config.toml
n_layer = 8
d_model = 96
n_experts = 64
experts_per_token = 4
d_expert = 64
d_shared_expert = 0
activation = "relu"
moe_layers = [0, 1, 2, 3, 4, 5, 6, 7]
router_score = "softmax"
normalize_top_k = false
routed_scale = 3.3
balance_loss = 0.00024
balance_bias = true
init_std_router = 0.00982
lr_router = 0.000597
vocab_size = 8192
norm = "rmsnorm"
norm_eps = 1e-06
tie_embeddings = false
optimizer = "adamw"
lr = 0.00319
beta1 = 0.9
beta2 = 0.95
batch_tokens = [16384, 32768, 65536]
seq_len = 512
train_tokens = 241200000
steps = 6398
dataset = "wikipedia_en"
Below are experts of layer 4 (counted from 0) of a mixture-of-experts language model. Rows are named router (the router's row for the expert), down (a neuron's output weights, with its number) and show model dimensions 0-95. Each number is 500 + 25 x the weight over its row's rms, rounded and kept within 0 to 999. Numbers have three digits each.
After each expert's rows: a language model's description of what the expert responds to. This comes from a sample of Wikipedia text that the model never trained on.

# expert 47
router:514495505527482529492470515509531541522495525538521506503503519529550480479526496476487483496470509472517486492468490516500477501521470509468531488491514536469514556545491561490526509465505480469461511501554484536503495506506496483549520479573496532502496507478492469503484489480518456472
down0:496480488571533481526500502472510459478481508439491481506515521486503512520506487474529456503516497480480489485450487485498516502494529501503476492562482488480478513464520495515479498528520523487519472476542448515515532531449539539523483456507467498462501508471483486477510526513505503536
down1:521536501467502510501503484513496470496473468466520490475497485550497497519489476474523499486490523540491535475516523489538538503489505472519509497476445502457442526515533493504448519465526481488557506483507560489524511512521495492523526529492514530498503485525486466534508516457446485515
down2:509459454481499465524509489482530503478537523491451486529521508486499505489553509468531494522515526532483456535454458485537491480499474497509502435496553511503515511471474494481501508500474466533513487502440499496481521512503505539525483518507459476490539494505496495500556509481493487519
down3:515518463497533498460462503512528494504515484470505489469532493533505477470484490475443481465483512498515490452479452479503516480528572491495452509505522545500445492454491477510518498470472501528527484511516527489518505511496487505465542474476531500474506512456483503492502546484527515494
down4:483481534474495480497523503503480503503503483541509535472510525517517520536551497576468494454494472489524543530503492513504525451471504503517538505518546523500523526495515540521516507453500523523491497484497479523534530457520501499481506454508510471544482535486492484468538512467484505488
It responds to: Word starts after quotes. First pieces of words right after an opening quote or parenthesis, such as o in "often", No, b in (both), and short words like so, more.

# expert 7
router:506512521486511527517476503542470527505475496502499493556533521467443502529512500540474489517518505492499550470485484521530504562539554487488506535513522471500538475473527458526508454534474491528531492490522484484532465492509511476453471517492524510489529473493496520497485514527504489494
down1:518477484489462458500514507509479548500511510487508502465517478527526479456506523460510491518549485501478466480481516550515455506510503498503502486510463449525463492539499542515509555484487485476491528516521471466504489522505507478482472503511533500508434509502502530574487500520503477489
down2:477506499452473506508519537495472512459489509501492470524493472541498484495510537495489480502506543520483449461469516501523483460508479494508495437511536462484510534475482514503520488509511478494493501462522484525558553486498493523496548458508503553479496471498508501510545516477548502520
down3:522533535495499478490476487484491486461510508513533520488513468545492512457478517525511528481529518485447493474497508490520494478529474453540480508528518512471490534487500515481523535528481519516525512465490473504463464514451500522529549498475515559537470470515466517477475536500485487524
down4:508517504510496518539490489482541462498513510491466471477489544521549524491499453466521514471480489522517522544484526522505504474489451529503528526455496489492461494475510515440500534511516499579512518454513527505543522529498493465502507489458481502475486514510515476496500516463502487513
down5:471489536494478538469492476501466506467499504487489511504534508513505460521500522515497515488461533457536519519519494486486473485529535494473534528474473517503533481525471463487497501490523516523450523545497482545483522521477489473475511500501440481491502443525495564489462508530497478479
It responds to: Institution and league names. Name-final words after a modifier such as States, Cup, League, University, Party, plus "-ation" endings like Relegation, Operation.

# expert 63
router:521505491507488472491536549551461540506516516542524471525519498488496469542523453530488482491518505524494484534554507477486510537480485501492462511467518519506468457497493523493538430474470531478535477499487525462518494527464523481481516490513530469508489481505500490482478511517512482483
down0:482525495505486446501506506525498521493492473530517505515509556452500482490475522503522459515461455473498490500539527519510505515501500495508524514500496534493499501532534479543499491445469468510490510551509532521481429486461475448514476517524495524520496462495527509482501463524540482507
down1:501497443494473491457500493497488485508480502498471514481498473517526516513505507490505443493473530516439498470491485536498444501512507497470495529509481513509521510464476508531503462505478519494546521482505467527492469465475569487518519499461471528510508423484515519499491482503486452492
down2:456460553499473486435525518518512498516480525490498517493518480513526504504476490524519486513523507508530514506516504476529535438496474442529512515473509504510426499530485475471475477491462575492478480507475491491495470476496498510502525506488504470512496487513508507485465502472470530532
down3:460449486454482517507525553508488478569493517491497503532517504544541502481474525486508508513504477507485489522486502483496510494489482482547518495488520530482516544483481472501501479488469505511494493457511505482456505525506532525503481464480431515526445512462478492520489546525527499484
down4:491516466462483533546518487530503520501516477519512511523478522478492502490485473494525488515505555509498503460461537493530494490495452489470499461485501466483509478532485470517502515517459482541527508481490434471483458488496459514511508501541460557511502537457508512511523546510484507485
It responds to: Consonant word pieces. Short consonant-led pieces inside longer words and names, such as amal-g-amation, Mem-ph-is, Stutt-g-art, Asc-en-so, Palest-in-ian.

# expert 27
router:491535477467521476489513537477523529532555505439488526502521474477524517486527524511527482497538487489535507498451487495518506445510477548504471473468501489493505526508535480484507501516523535453512508517512505489496525481487491452487503488524505516466490475508530470504534516479523448553
down0:521517488490517480492529507503480505490509478479519532509526493485464473487533498509549492470520503532512545489484530495480514483517443487538499502481513515462518521496522490557511443494536550455506518571491493485532543535511484474501523465477521487516485487494493492509554481481467500520
down1:516519441527447538462509474522520512509490483480490528476484488475515538565476518465521524473522512484493493528480524472532465507484522480488476513516518517497487531508516469425505467546509485499494506513506531469532547517515502461507520480502481494471487489500485503473484489519450489512
down2:471462485482485451508517491487487497510574507526486507533512474496438511478525475499515503517521490496484508491512557525488506502558518504538483533430498491519468529538501501512466534455500478511504494492499505485501497491462469492488468533531495505543503501492481484519483480445474490492
down3:517478421478501532503517505483499502517501460552500494491531522525496506503484498470489533478487512482515503485517489528457498437486453490539460506491465513448484486471520498472508492527504496521465486505477535533492501518488509531514511478526546476471471517482523501549495541537517474514
down4:514481514537468515491468486541509514494523447488482494531512458505518528561495501543550513462457523559489490525497458479478515523528499495524529519494483493493494497516509488479471485499501510506544505451507492445481523538522511442488505487522463485506490495496514515482500516504494447519
It responds to: Prefixes and word starts. Opening pieces of words such as pro, con, co, sub, In, O, and mid-word ro in Approximate or hydroxy; also commas and "in".

# expert 8
router:473490498514505476527524541540493542490486473528511512532502514503534468520502465541490442513510516534497529496531488500500464475469508472517508462475517486548470460546533459512530477488483539547500507502500514497495490509473510529502514530480473526494463523489499455472519487502555493475
down1:498549504450505471459496493538527471503468475509468515531535514477502516493486505512490494507460493495524493548488444506481485500526467499515487525537487535487481497522477502454553487441488503479498469482484489490465524496492524467467532518522488469515502506466500473517513546559493491492
down2:498487476492509509525524511507539516483512474466502489492522438506532523500452511473473496529496506517474445503544463549530473505490493492477518466482512558498479511539476552466500476517492518506452455497502459495475492492498467459524496499528468515520509525464490482510469522487508478486
down3:479496518508509488516523525531513454467503470493525476478503464461531513473535508497517495501528479516520500469541484485494524454501510537526495490462520456448513533504461514497437474516531501506493537533487505473549488468500535521513486554519462504513513481466496512489528498513516520461
down4:525498522494545506484525484502516464528456498495464541515541487490542533506517522491517450507526478478501507475452535482547462510505540478524466518516486477507516517497494497490503564483486502476508468493506459514497515506539492527478501460498541482472491531481503504568474504503476515517
down5:519525476484500466483483519555509480460518495501506580497482536526506475501485518518482510477504497508484474525518536514515501501486451499547557513517515538496511519512504486486502517441504525508499484547480471527484527484495538484517485520523514525503499509505470475477524520434501537539
It responds to: Mid-word suffix fragments. Inner or final word pieces inside longer words, such as or in Tomorrow, ri in myriad, ism, istic, ic, al.

# expert 12
router:493481468489491472482520476541484500501458510496454520518505477469498483515516490514480467500492482516497490549553515450484449488523507475517512500455476537504493471510467507498520512492493519499495456460531509519483453476468492461514507453509492440537467475516470466471497478481507474483
down0:495478485544494519481490515476508517508528498477549496478484511488492507531493496505495551533514474479479512447518457488479475530548476526493498461484493478454467504507491523492521543506496445522553528484463494469493498490536528514486521532498466493503503453525501567479503463514492495497
down1:520523492542458466517504471496490490524505485486536552496533508521507518487465440475488526534507502503516466505473516542501478483488521515498505524439547495488492499464507518486548480475521509475518558463473547489502529516460509518465504530542504497499508490529502520529502535515493515509
down2:474439505479479521502514472525515504523458531493482507466479491503493516491500463505536477451466489475498471549518490458560518493521538462516524474520509497477546514494474484535483514496526492524518483501484542548507471489506490485492493519490502517478518525460506543478532480457479534494
down3:490498542535490509493524489488473482519476530506498520491498476531483526496500517474488458508452523554497497569507530529473479478471525473506509499492552493473506451533530491495498497481524540486492552493491497493511485509477434519547510510496516494525499480525517483513477532513464452469
down4:479555508520446500488493504490471489470482478501484502483540504517527537499497479520501455483466489503513441496537456485489504532462500519500514489520437503488508538528484502505496522453496528499524501533472517547460470513507504482477514500524494472553502450466485502475477480530496481520
It responds to: Mid-word consonant pieces. Word-internal fragments right after a prefix or first syllable, such as ec in socioeconomic, p in indispensable, kn in acknowledges.

# expert 37
router:474528551505515497514501514486472502528514489529515458497473531493494490473458494475522508490504511465481477510560457506514462503521459496518455494561504464520525513453480489484487509507483450509469534527501539475475480478462499488462474521503500494507483560483493512473527499475476501485
down0:499507491486514445474491480513502482506501487489549510493482477526437506448491518506543550517509536486458506487507487496501496487515564497497495522484488541523473468482502488515486536500482517492508507521492524487479468516467452493508515499492490513544503505458509454505501575447481480496
down1:452517537503505445519533464488495530482491495489464502496491524527532471486492466501563478490497521512505467520523441478495498508495499489443484539551466495522492459515523491519536500496553481478494485510548468505494481535522541520511515471487524489498519476513488478482524530505505491477
down2:505504542507463449512515470481528531491513477534471509528513536553515503448547472464491491471494498527501463521526512496493488523498534523490481489518488460501499493520536520543512520508487439534480499502514539497520496478460474539455521532514490487534533489521499497534507505504499477468
down3:508543481499503492497497499506525531501493533511517496548507489517519486500477538469514507503480516484511517506495497548469458522494501505522488491478513507495510540444505434450533464507465511526543489461505489533507473498495506490562487521447496439506527486513516502471505495503509537555
down4:517524539501426488492499468458545498471526513507513509528509538553486485519505491468494443446480496506501500504522489485540480496513501521503485469491481503497489520493536486556534530481514478492498481486534506494494494514527557525507511523520476485492493493491507509542509501522464435466
It responds to: Sentence-ending punctuation. Periods, commas and closing quote or bracket combinations (")., ".) ending clauses in prose, usually followed by a line break or a new sentence.

# expert 16
router:463463534525487535507477510477519535451511496448484524493530517513492446551456510473492503494501503497519478547489504481526503520487475481535522540515546450513471470466504492539489487533500456483518517501532472518519514491530485515473508485502513510538505464503515526499518513455493473496
down10:475493496477507513482482480457499535508490523504534490521537513504451535524516532497550469486491489499493491493467527507532495486483508531484518503480480483457528531496522438502563490530510497457501490522508479544499491505519514523508493485471539539484477496450475495507538533479463468547
down11:512478475455491471518553515545523517502543498488474541511471485498509455497481498542520509535479508541507482508508465532520504503512499452539491483491529504541543534467523542547515554507481512552509460507527511500503469505517493478471478521494496518491479484520491525477494486466506482490
down12:485489469495522508499503484499532476512475500461561540545530504490491493507523507477508497521515481473453494527547539533487489427517461532504532484502527498487536484505483486499493477494530477523490512474482456519525489501503498494474496487478490498520485469511500539546549547464506456483
down13:510504501462489497542497512496496481489497475515509501475514485485467498522503498491519494531498455494542529527476548473546477528533516509516497488532533497513520503518480454491572496523529520490535524521494495516494545478503441498482494479528520450516497486520461523489571496525482517537
down14:491520474554482480480541485495539503506559457512513518505485523573492471504508474479519492546484496500523524463529515498516476508507537486503512497468491513490474485460509505526467495507509457501538525495495484539506435483493476470536529490487499463482509494497512529531468520476456517506
It responds to: Capitalized place-name starts. Opening pieces of proper names, mostly places and institutions, such as New in New York or New South Wales, North, River, Mount, High.

# expert 26
router:462539474488504478533504479495494546499478545499474483484530493517494496478443508526512471508498505436519481497481505503539490510533450526479457552516478509492481519496456507479502530482511507501498515478468468492466501517507506493538516509487536443434485479492496523502514460490500499534
down0:482514458497536463472501531502497529480522518460489560509535523529450531482494536512514516523532467469496479520496541497517501516474528543475503531478465501543508501498462513467499491478500548526463484498498504533463495514479471517491511486458523496511487518534479534459465516499516500476
down1:535442542493441504510465510489473487501480476517503492542503453511497490461501466487510509555511496554504518476460489498511527477478574510547524503494496524517483483491489489492499478516461536534481512532480478481488510522527503483496473512485492515497528508479550547479498507509501519478
down2:487476489479508450523519515512482493547535496483492499509520521511509500514485525545489500507522530528535529542537519526504485512534473495530484503475505513491504495528485494497523552430475485514496501491524523445561524488492489484490546505489462526464480466492486532506503443501482467467
down3:489453478508501490454514476519541504539497478494459542509466474439507486529510508502491473475499518509506520502487470508487506494504553487455504495486486501520496485504467494537483511492512502500509473512453514542455482438490515502495522484520502497509494463421542493536465500461493490491
down4:488481517496458508501487507519508472503507497513502475486559485527477491465499487487510511506446504501493497482465494510499513505428478510549504534491520450521488470516495486534486507505461507507513559505483453524479540535516570508480457540497465498469514516482501507536514499523461496507
It responds to: Range and code punctuation. Dashes, slashes and superscripts between numbers in year ranges, dates, ISBNs and formulas, as in 2023–24, 19th-century, 978-1-5011.

# expert 50
router:490524507529503533460506490535542442501460527503541510455484536476482493475485509446496471494502504445516492492491513528498496464480514501486448521561490492507488504463510484536463501459532548515473525498500482489468495506511492525488519487484469511477523534485531480476489508485470477520
down10:501513470519504524496524487490514435517511474543515514481525508567525484502539502522512523476535529535508521476496486459443508540509553500519522495516474447491492537515490495526484495485506516520485527523501507497495491485486512519530540474481527500507501513493547482546483526530454482533
down11:466498503502485495464506454500505505470523481496449552496465482513455484470494509512503492470516522556540513484512452508506554522521556479479561517488511511500500522548480488504472506475461493504503516489528493448509487533526497512506545506503493535489496478507483525524551486481503489497
down12:495501488505490480452449558504514529478479520504484532555508533463521506513511510487467531488533522479523522498470464493473517478464490511532519470507568458495490478453499517505488495492535499486493523468513500469506474513493487535522497502482493482470510480497572467512536524507475511506
down13:514499492495535518507488511505456525455533520537499484522515470480489490517494431527479481463468508507521505471469471545501466500549490503460512492518489519500548481539513492535506519490530510509556532510522481521470454522489536497466479521509489528493491470541505537509517483489531508476
down14:543515496506508535526468447472506499488514521464544445503485498523493492492467476503475485481523480536507519472471443500514501521526583482506533501447507522463480506511487523529458512469526531508527491479534511498510500523494491508466526492491545504521490503508490497531507498478463486476
It responds to: Table and heading starts. Line-initial pipes, equals signs and dashes beginning table rows or title headings, plus common first names like John, William, Robert.

# expert 51
router:495509553500507480519486520508499501516499507499483509488459537459489509479531471463508508504549493476504480514448500525494537523523452492534521511482448507474517461479518502470483476529534526549527539509517485485548479504522520500486501512473450551465519520466491475495469476524516490495
down0:523518521514513484516473466507506507476490543510502445487507480512486495553490448516449505518471479511455522466512493482499538510500552484496498433480498527514512508468519506485460516479501487468494513467470542485506512518509507493467510546491457519552516475519470503510534504536527493517
down1:476486477492519475509474536511475510469510541496546500546479489505490476485517473497477449503480489511500476488460473530487502532507528548503498486504502493504509497481475490482483497516494441542512501492481542493558537529486488508559496509541568485498517502505494511507499549482463548513
down2:541471481478483516497492469487566520523476519476510519485502471519532486478537484432488476491516548507507480459496510495495541509467425498545508505537491496458532535490498479495522526481490494511490480502513536519512547496514474476472494514526510504498485493465516501495528474508480464465
down3:510528511471533464504443503520530486537511488508497491511464479474493493510530519441542541520530556504484477516489518532497486507540432497483523528470495503501525477533499497457429491525498465500526540492487491520506470524499485495473489495478479547485516506490524507501484520488496522495
down4:476524522495570437501466494517495492520527489502511483513483507507500516500503503470567540501527554509489455500503513526454499487530433491535521504495461516512512487533504486472428501510500454483518518487499480492516451516505501509487510521474493532484540518503507502505487513489527496489
It responds to: Table row breaks. Line breaks closing table rows in results and awards tables, after the final pipe; also motion verbs like took, went, returned.

# expert 48
router:510529480489463493512486551476504485483520485492527471563454460498509496461526509546484522524516491503491523518480525500517525546553456517516512504517547497458526491493467512490499474472504506531500490516483545505515457497505487462478483475535544508490479478544533528499526502496474503483
down0:490531460546520491514495476465486492524527530506473539507490486457524505501505523493479478463507449508511487544449473507431515496497481513513515540505481513481491501524457526470464455451539523499497483504506493510519504510464498498527519530530505485533524486487525449483530517495476535504
down1:495511511473497492524530523509533471527447532497461506523529506506496501497477498533449461531481476525475513502504464540524550505504549485486509505505518532496495467515519531504513481456470494464553510520488521492513483546526447493528479501511501501456499491513511518528535501445466479493
down2:466482509474468463498516489497481482519517501483512479501577493499513500526510500464513499511503457539496431510511521473522528531490466567551499472497520502528488514486509473469490499460496495522509490511514513504489484517484508508462541501486515554485469531458525480526522467479455503508
down3:484499477460443509487502551465503468489507478448484519541529500508496479533511492530478518474510509512500484493495500498463504501491476506497481526510457512529472455554500546489493501471478432530522506488439513489486500493503511462480482519494536527516505512542483497533488517470480455501
down4:516498521512509541542530494557572489506537490485474499517514504488480498525461519471533517512496470504509469457500524515530496499540473476530458498484481518511444478533500506487509440543530501501504546465509462485523475514519473487501509489506480490525491499533464495516493482484537483517
It responds to: Sports and entertainment name starts. First pieces of names and labels in sports and film articles, such as Ch in Chloë or Chuck, No., Rec in Receiving.

# expert 3
router:497512522501545491530536510545461514514543488529548489486518503512500484523481540476508488492529520515507484515485480486504546489492449473488514528498533448537500519527541510505489499487481474491488525459530532442514517483515515473472458487558497483487524475470483486493496508549472505513
down0:514497455500484460476474502512550489517487455519558488498529493470479465473517515518514490498550501464525503502494489511490472475487478503507486541509488468511457502481528465513513504480473498499507495479493477547460497533495493509472550487480538483461465527516515489543540568492502494493
down1:492482519509450491493505478537504508483489499533475521535523481573482506519523497497538480529480543467508495512532496498494470511481463511508509499509468511498495461535512499484499479503487430517453508520477551536487480494465543476473480450541480507542492508517520514502485506459485476492
down2:494509482493543499481497502520510487525475478519506502525491469516463505488443508504477536503527511496455536482522474507513490472484549502493471513544476519455510479548483495518493481559527473515489502480467511523487531539449468491542511524489514482491504488482479503500569476513449483521
down3:453472503501495527540511519468496493558513466542543472500474450489505483484491514524477488485495558509477446484473528505498508484479477482538503509486497454508513493481494509481508572530506476477529518501497501451503531473475509523497522505496490493461517464499520508531496516500494536453
down4:517509488525473472500557526526528519523490508528496488518531546500539505490517542506539525530471498460525457483477506439483506517481431509495498494514517505532567497490520498477528511483522535502499503526535492492518530508546510498508510490463528461502493487486481467474507511499457506516
It responds to: Headings and line breaks. Line breaks and == heading markers in article layout, especially after a title or short description, such as "Serbian football club", "==Personal life==".

# expert 4
router:505492543508469501500493518517492508465539460517508513501503524483486535519533504507497489493521516504545457517511466535495523505514538527477514480498511466513548520452524544515487498516497440522496544538495463484517521459501511521555500481508449486521474500518473520544496465514457507507
down1:521518468527492536463483506515483479489522477549544522470490518501462531520456513494516525526574491470521517524476502477498494523500503508508496486502528520481531467526466501495548497466535517480474481508461497531486517455502498508505536519503493513533527507452487525477523533483496448530
down2:499504492461541509529569510493521498467522465509503488468470494449498513497507468519507500461543545486532477501450504525492518519506547478517503496520455479501531502487460526484494501519526467498519555541506476515505484511526531525522519526497494525530464462466486468480516504487482514481
down3:504482461477494523477464503512508509509495505481515508559503530490472494482476512459474517490462505527482470498533489489505532481479478518591502504495533524470562551537483535542526509516499508519512495507509510519517534544488500446523492490526547470480486493486498480508482503519513511519
down4:475500478460499512505479494495510460487461510487490493524496479569521487431486550480480535475500508515483493502513492508482504462505525483544490556479466529493484505565542508527516470485531525512473503527484512495503493516501522462454534491486540512497508534462486474518484492511514483522
down5:511516490530471480493483497488473502482542533522472469499495551519494510579510499529507468480509536516500502503520502542460526491517580499523517493515513503490492467544487468484480495503505520480468466482510512476551520473470445505524492508492461510481495501508472557497501482472498510497
It responds to: Auxiliary and copular verbs. Finite forms of be and have after a subject or relative pronoun, such as was, is, have, had, typically before been or not.

# expert 11
router:470522562513468499486518484508491519524548490519479469516458492509466521494538521474499479527540509483465512521523498486499504505518563474509479508471459518532499509474476514502502508484541489556470460555495495486513486462487514504470439487486540514501486531491487507503510490456523486505
down0:469488528519486465464510516495507469487460510486515460489525524465525518489507430495473506447526464495488549512522494540522487473459498512495522476501475500445518480530534524468513541505485481504478489515493462452462454512509491503497509484502531492545515489486538472497504527476502511506
down1:502519495536497510497493503471500482508549534511504481488498507476502491518465509492507500456533518504514458505467517460532478480523618499493498466488481533444517541478507503551472505475529539491509485491507501531499505493522505506532532522499498539504505511506512536514504505462482477480
down2:496483514482517508511512466491479478488492406522535522524516516494531469477483462523511480484478461511518471504519454503502487490520500469501439516544501539519490499493494474483497497522448485499472495504476532479522484510552518488507516504507507477490476509489508469531518502495424502455
down3:470508517490479474489507542514515508501486501504463465551493483502497517473511494507563490493475479458501479520531497478528462528468481523521505471496445457494495515512481473487523470493515529534484490470509490510466509506508527558479499469512510505524545508507557462477494536513450483463
down4:504501497531446496486520492539550492494473519460448511480518490489493505511477530488498515483502497507520519518472542482494508476475466457534487541523558523513486480489538532541476488473486516491505521487486490538476537468543496494516508515548515495444475502541504522482498507514501452476
It responds to: Table cell separators. Pipe separators between numeric cells in statistics and election tables, plus sentence-opening adverbials like During, Despite, After and sentence-final periods.

# expert 56
router:522512537502521483512506482522488530482527478498528441453500522506476534523477501476510513477503531515518466519527462480503480520515526469504526531503536484522518541538487518482497507456492473544521551488510507503481499487503504521532531486495502505489468578537504522519517442461479498491
down0:466521551497482525497550514493526505480482509496522466449492526491504467536555506486525465446527524510514528510468509508532477489493523506469514477493454497494485495464526514493479511518479518486483513501486458506483507491492573541508479535497492501518499532476437468519525504515499534493
down1:528531491520485474499518540481501543481481554496551528511549533467529497506502506475537516544509474519491515487509503528555513492511504504466525496495501491517458510524473546487511497541469480458540465498478502491491537475490485471507545491514509513485486493474551539513526477480501525478
down2:482500521493473495520504536516458481497525492534512497505497482535501498490492485487530496500506498483526468477535527481489504458509550520513536531512474525481517526560487477539481486508525501525488482543484541495454490512532569485480437520519493521520509495454467503445493530511478488503
down3:491542494533513523505506511528519516499477487490528533438525487512481509487464529499486429505520505505466518491461511481540488491527528495469503479512458503489504501474486498513468515467537545479519473485447516498480513506500536519466524530481510512453517468492472506507523553514459488462
down4:463481470501533520436510475491500503499486551526515538481510519478463570538472482526504526500464517493477494486476492523536532513469528485522513507541496477520523499494519469519530518485512506465480486534456500509476503488510548513526521501561499468448508510490489536508500495517491494509
It responds to: Clause-linking punctuation, conjunctions. Commas, periods and linking words that join clauses in prose, such as where, when, however, including, and, after introductory phrases.

# expert 24
router:488468474474530512519536502497550513532478502494523508497518467484531524543481533472511494494561495482510474503510504523523559455491519510460472479516540489468489488509471521497528491545513489488521538513510465465495463505486494536502435502473463510481545530497498484538498506482488497517
down0:532519526543500557498493486514479499474527478517478506522491491513517499451474475502521472533523467524519508492516508468494515545545534473553513504515528464499485554476508525490482534483463540511505460508499544518514482494555542501476509503496501534501506503546523502487461481522487492476
down1:500525529538507479505521536517484475483470495505515510485468470497475484512516490548525536540530473513504491467498452540567515476513453491474524506465498462530524492445491503510509522492487494504486489485455459471452518483498472529486479516531500532468477484540496501495515503504479495459
down2:508506499527474489496483471475485511514489477484535552513524464462496485515513489561525482518438450506545485513573512531527504446492474482507507493499477453482519504483477516502492524487515463519523516482550465535490492498514487481493466529504520517475500529513521506510483478483522514531
down3:517509520524514504473510454485516495521522477485486455543523495470511509474483495514539463485473535490460520501546528461505505499504456472502467540431529533492432548484504492488500487505523471525444547508511509492512507493485500476505530524482490481511498496474501511476529512483498498535
down4:491530505493501497483541545506513518461570493520498486480515503470530522519483494502564483486507498496497479499516528476514485521497517483467519458494471441513524533474517472519536480565511542488502508490523458534520519513471563471483492487534497490489498528506478515530488503463492490494
It responds to: Locating prepositions. Prepositions like in, at, within and from that place something, as in a species in the family, located within, and at Charlotte.

# expert 6
router:537507536539504551480505554481533491528478483477518544480481487494480512512438507492518474515524529490491512499498523501510511486461534514440480505532480488487486485457531474489486462566476528451533517472493526500490503549509490511504486495484514469526506504477473465508483499514506534502
down0:492468489466477484514488508532523511489513493533475490464514515492505508452482455546499501536469542514488469512511499446520490503482483515511491500505525487472529497514525503468482558483462519453526455481517541479515518565526516513490514491502492452489478461521507500533533467489514469474
down1:500515490519494530452491476490503472481482518505508507484537472533543560522542523468527475460523537481512488538477515501545481506500502530476474523507523522492497475501515519467484471539491482469450506502512535490499495491474498495515516527489485501503563526433492526530548501526495492511
down2:496476538491505494504470508533478474554504450508544519472502499486468514490506521512510525563503526530473485459489533503536524438498526496549500494513520487504516512479532520519455533494496510503549489513497538449510507513513461518476494503458489522503506513490512545485478470466467500505
down3:460454517477487488482465537475516521506506517466513478538520477464503512485531469509540471505507480537472482493486503477496540530524500507463493536486506511543473463546477513500489499518496514534517528499496501495496554453494544504485488516461517487513483484509444505473488570502480471495
down4:497535596539509447454536476516499502508541477482470503546507534485477487493522508477531472533492499530489540488487509467502469502527511529495520496490449474492488522465513512475524490499474497520518465530531481489528494469528510517500503480474486524539506502515501545481511494485514479493
It responds to: Articles after prepositions. The word the after of, in, to or on, plus colons after infobox field names like Rural District, in place and history articles.

# expert 22
router:493478487464472467481479508523517485532500466545517482464527468517522502486537504488515479489507495485506533466480487491457460472507523521479498535493489527517490544555509475505533460459548526497510462500466537486497502529488525505516501491527470509519465517470489488543490478515564531498
down1:498498513516534498467506504520435508512524476526490482480477487542521509489522502561500521489493474527492530497490547547464521510490467500497508481491489528493554462532508536484463522490494540544504466483550529515548508519501525510491503470499469478525564521506505496506517480503477488486
down2:521498460534539538513484506533512487508468551512486473502510477490502473513515508483497459472469491509478495502477504544563502506505479515500416500484501518503482468484497487503466488506493517497495497489555475478527503511513496545506480556503483486531493519488469441482495550496475533473
down3:499548504500532505510488482517515529521522490494510517504489537515507513473447496517521502495517531545472495468504537489503533537506544471502483508499476462522449537504525471497542515501489449491499513458531483491520485506512517520490527507504479523485510493446501535516463468463452463444
down4:525487487525496494465494497526519491505501481540511543548559489531504516509559497476485506507481517479474448481506481513544482536504503493509492459487505509546464484469518498487534459511526533479504475541469493529460489506482507485506535523458491502509466510454489484496567508497501486477
down5:527481496471499489528539474486522484527512497539511491511496512534502508479476462483518527483532504489468501525483457492464538448506436472514544473464531494473490482508460511513535494485501559513531459538482544495525509449489492475527501517471474499512482489510471465505498515501505497529
It responds to: Mid-word fragments and digits. Short word-internal pieces and single digits in the middle of words or years, such as e-y-ewitness, cop-y-right, Vois-in, 1-976.

# expert 45
router:488438535512508471503532509499527501515501466494529518460499482522472513538484517493503480481467500464506512478498514488472531492476511565493498548497439502444470463493475518483486450501528511485502450502512505528500472504509466461494500512505527514469477480477527524519503445492479521507
down0:537522479469503493467466476543516489499531505503497494480534518513487487487505486491537479537509495521496535491519476517510478540500483509522536514537487530502507556454453507536495523443490466506490475494474516515510500511523541545533458485509544491475550471456491510505518511503540494527
down1:511461485476481504541478481506543519509490537511515516545518526456545529542551486523478503515499513533496514515509518527472516496448549470489507506511527504449505545490501541496486465543516507468533479507508474511496503473517525486485514493495522487489454505466490477477506556517504535511
down2:515499507483470513519514508512488455489518474494443484506524516487466510485512499545483539505502530528533534497484500460538484530515478510442475525538482520529486468542492543524487502537496523498470505531522503539530528473512525487508457499459504518504550499461458495513497529483517510466
down3:551483533487450496508529482477559466458418523492508484502504478478487517504504542514552526517503498502502489474489490524492500476474489458519486527521500489483501494528538507538496514503489482513494489487522521513483484471490492492464518445519467479521506505480482495452538546495482501546
down4:466510536510476520505474510510495504489452522496497522511497452482552495550531466547482554532541515472526487534482527517509501502519490467468523536483509506485542480498516493479508513476494484502561518489519459506510534493532450483517480501510533457459503500521495470501503505543515508505
It responds to: Infobox field labels. Labels after dashes in infobox lists following coordinates, e.g. Built, Construction started, Elevation, Coordinates, Genus; also "a" and "the" before nouns.

# expert 39
router:463487507505546505520480458500527486539545507485485511479530536506449504491547482497467527499470495504550500475480514478487491544483543485477515505457520501550489515535501473497521532509512556513544472489475503475487523480508515518506480520525491512489506497487466467456508524519536499453
down0:503459523494481481535455474519489498507492485511509538489478554486534526513508474492519514477504512527466507485483496436469531497503538482503541458489471542423494496516478498548514482519494496551527494520472501505500518510491528491515530508516505527529476521510484534507539528461476513493
down1:550488538509535529509494536507519515509481533464439510499510506499499515489494491478543499542458495429486559469528463500525464494519516503480505525496504531495509475496497517526474496498512530473557514525510470486500543508502475496467533495503500492453512522492504479526461495490475486465
down2:505514530508508494491536451500440528497482503507457516527462455484534494547489494539507521511480484487517482496499480506479450489518516454473479520522513523477507499499505507531498519504509464504495522535510515486556452505516505497483442539498464507504524507503448530543511529515453509499
down3:493439486476469465484520497490470516484510475496535484492503505515503523498519530513511502550535466497524531474443507503482459513472493497484501463489461472533465452527504551515532484489509504527532541468519502480467507499500460458483487437497508491496520499532522504501528482533514482516
down4:519460488469453495518499520519456465486515507483538544507499519518499473455501503509511510510500472550508524474504529500507518533503520468492495487554482540536505511490504533489474538457505506558510513446483504520489498518514483552512486485513480549515527484549491523462476530482489493512
It responds to: Foreign name endings. Final vowel pieces of Spanish, Italian, Slavic and Asian names and places, such as Boca, Centro, Luka, Mao, Blanca.